Below are experts of layer 3 (counted from 0) of a mixture-of-experts language model. Rows are named router (the router's row for the expert), gate (a neuron's input weights, with its number), up (a neuron's input weights, with its number), down (a neuron's output weights, with its number) and show model dimensions 0-159. Each number is 128 + 24 x the weight over its row's rms, rounded and kept within 0 to 255. Numbers have three digits each.
Before each expert's rows: a language model's description of what the expert responds to. This comes from a sample of Wikipedia text that the model never trained on.

# expert 60
What it handles: Table pipes, closing parentheses
router:158152103138121104175159150124162151147175103127141113103164142166164129112107109142158118103111141101120146136168138138134107111149150098129131101100148104139123150117128119105148133138168139123138122087105137127158117123143103131143120129108143141111145166141146171122150106149117100165114122147151107109166109113162112138156087139158143158101144126152135148104101109115159150107136097137153144020130132122105132126118161125156157084117131170134112144133138115102072159102074095
gate2:117149153129054090089104112097185162133125103093165156133094094159138098150121090128132112134103162100108156150141116165152131146114143104077138105090128108122156136099125111129119124123108124098163116122128088124105126137067097110096118151135156179142167118131146151128089153142158113146101142124146137121139133123124113113163151124165139123104136136122133112119131148147158107146133191115120165120114141077093141112149112138127137118161112143112134105119111123140143167184143097
up2:106099142168153163124166149131152124098083138137148097120114141118175150125142137127070169187117123138123156107104134154105130129162098142115146114147167120168085146138122086160141132137146144146109128106130148124119124092139160125157062118115107125106150135107117123118137126151157147105119137097185102147159134081153099138136158124079135146105117106080097113155145153130157125135148090151120124104120113148135159151139107124174186137086098098123128158141142121126120136152127138
down2:163146116113155135143107158156128137137152112100107135136117126063079084088115149128152105166125151106116127138168177116074165131149107114161143157114142085136144151119161101152092150102104137108147181107167143120136106100132107116134147152145177079116124143167172141127132135146115121117159122124124120127144127161141112124140126102128156112109134116097122121120187124153137115126130174139129123099120096138090135113111141145123157110145117162188105152119094137119099161087149156

# expert 0
What it handles: Infobox colons, possessives
router:142175118118088123116124121125129133144144136099144130121154141144142095088120134153134140100131173114100152114162073151143118106165146105153141112122130144174087151098156150103154151103141161095178106080107156125158089093120101133110100134102148145079162132142146143151141102160092099159101126144141113099150106105153114143133125158136162143124164136132138137103118099119136138120162106132167128063153133109101134116111122147117135108099144162134115152160130122081082174122092126
gate0:091121082134141191092118119110153127171141148129137116097104159106140109131165108179161139130128121126137131116094139113102161135111139132146077143134084164135142140131155110134140118133114162095120137093090213123093131124097123123131156143139159155110117169173129126116132093125139108128113167141153121096154123113105143120126116151127127147143161117150108123120098126130132119105123140178163139110158089132098176162118130125133124077096124154116163136151148143086164175130122100
up0:112119160117108151088138094108141156112123130089112108109121117110128101164107099158129148144142098143118124116157075129080137170153091111151115116136126132115150105146117065127129131111122120132129103081152121110124156120123143179118133068119139116106118128129131103097160160111141202109127139147144100126125157117094103077150145123148152147135126106111110155133108122122140139112180161159107102118150113192117109150139089114147152136090074135138133141130154164104145159147145091
down0:144141122113142191119097155136113112110170172107160123131110128123169124123129128137120142132140085187116156134118130157109103170127125133104112126176121111123175133125123167149127084161172097105110115134119087121131125117139093146108112143125098084148088125157144153154139120125133118161117090185167125118142093127128114113134178097121131113130158095173141122141125074111115126150111117134146149147098133144077139088134144140091116111140163172179135121152103091140133138121106126

# expert 6
What it handles: Opening parentheses, word starts
router:141141114150081110134147130096149160163142134096171110121131122125151127140096091160164155113107150089114131110146109149172122100141166098148154122122167109141107151122149141098156133115139179091150107112104139113158206104107085132114102136113144146127137136138149144157165122159086120167113121173155113119152115110166125153144140151150151134106149152139147145100106107104164153138161113139153137133148120128119144119107166147143189127105156158110113161155154102111100154116097111
gate1:127125109130138136139174182112107123157149096127144141117154131121129167167114140136147163113140145156114116157136152072087155119114144142107184157172117133125141098118115116116138142138106172153134133120166136129146176075117082168127116172085140096133118102140111142150130152145084131157099095138147113153139125131092157137095116096138089086117147119172104110141090154088146112140150094145169096127154128136104112127109144108159163101131118146135100143143137140141134128155156090
up1:165135144076106123174126139139093162089099086120139122090163134170101155103130137134133147125164153066118150113122136118092105122137142136121132128146170172119111095126101077114138119158080158131131091136169130122109170119102156162152157133103169106150109101112106113128086092125123118119136131108134119175114083166114142142128159088115126134126120107160118125099117116117141137083134159122140153126098093129157141174137130122158128103137129101152102177121143140144098111153139124
down1:132119166100154168122171190105142094111127145127092132146170139180132152125141132130141126130133101177113080080104140170136128163120170097096110105132136140173152113133137108086122135103139132145130126189107121155129167113151108118121140112141151128084120131112093109130090136157134099119100102156151108124116124129120132137106140102175120095118082088121111146118141148120133121140144133096122080133127095126131150153103109090088111113156116152124106148129146144138121077158103083

# expert 46
What it handles: Mid-word pieces, line breaks
router:137154117137113113078147127119133144147153092092147129108148151155131124102098109137087147118101130118103168150118113158156107111141152100136142118103150147146111142103151149103157146107153148110143100112099166088176187111124106145103111122097124146104145135148166153177142139163113122137093102140128101126144108092164116160146104157150139143114155143143136144085100088103145188103148095151144154113149143109103144142117134158150134099084111146144114147138154094110065156107114110
gate10:104145141127119132110109068163138140167143111088133117142162164115155101122168136137136136121147176106125140103102103151163129153171174097128111113198161152116114102122128138103129146124128149197118120121119117125175108085102104124091137124116116117122151145105113124108159146110128134162146112186146109124115122114153128097114117117129174164111161153138123091115123095153125141109134091141062127086126170128106148138137090142106109112158124139133135126122176121114141169123120132
up10:180152156138159082114142163085103157173097113138135099140118098116151148133134083124098148124141121133135128158121109143122130110117122174117088165094093144155120116139127087165141132139139121137153132093110125149108154100140118130125122127079107117120129134154134136154124131175122120113126116114099140126160095140106124132133164093118143158140130122203119120103082162124098123132154107150132124130086076138147111149100128121143140138120160141103152145137173139097089072151170186
down10:128127128139092115102118092131154117141097146110121138125137126087142126181101158175109092120169149146120120109132159130149089158125117144133140132149084117120125152151123119132131111115110094164132144147178132128108123123100118124199144139166114118119119166124079105081109115119113140111136130166149114140162125153094171111139074086135141132136094116105144121164115149141113146111130083161138132175120164120145134175156113186129103127109143177127127159103156122105159116143173120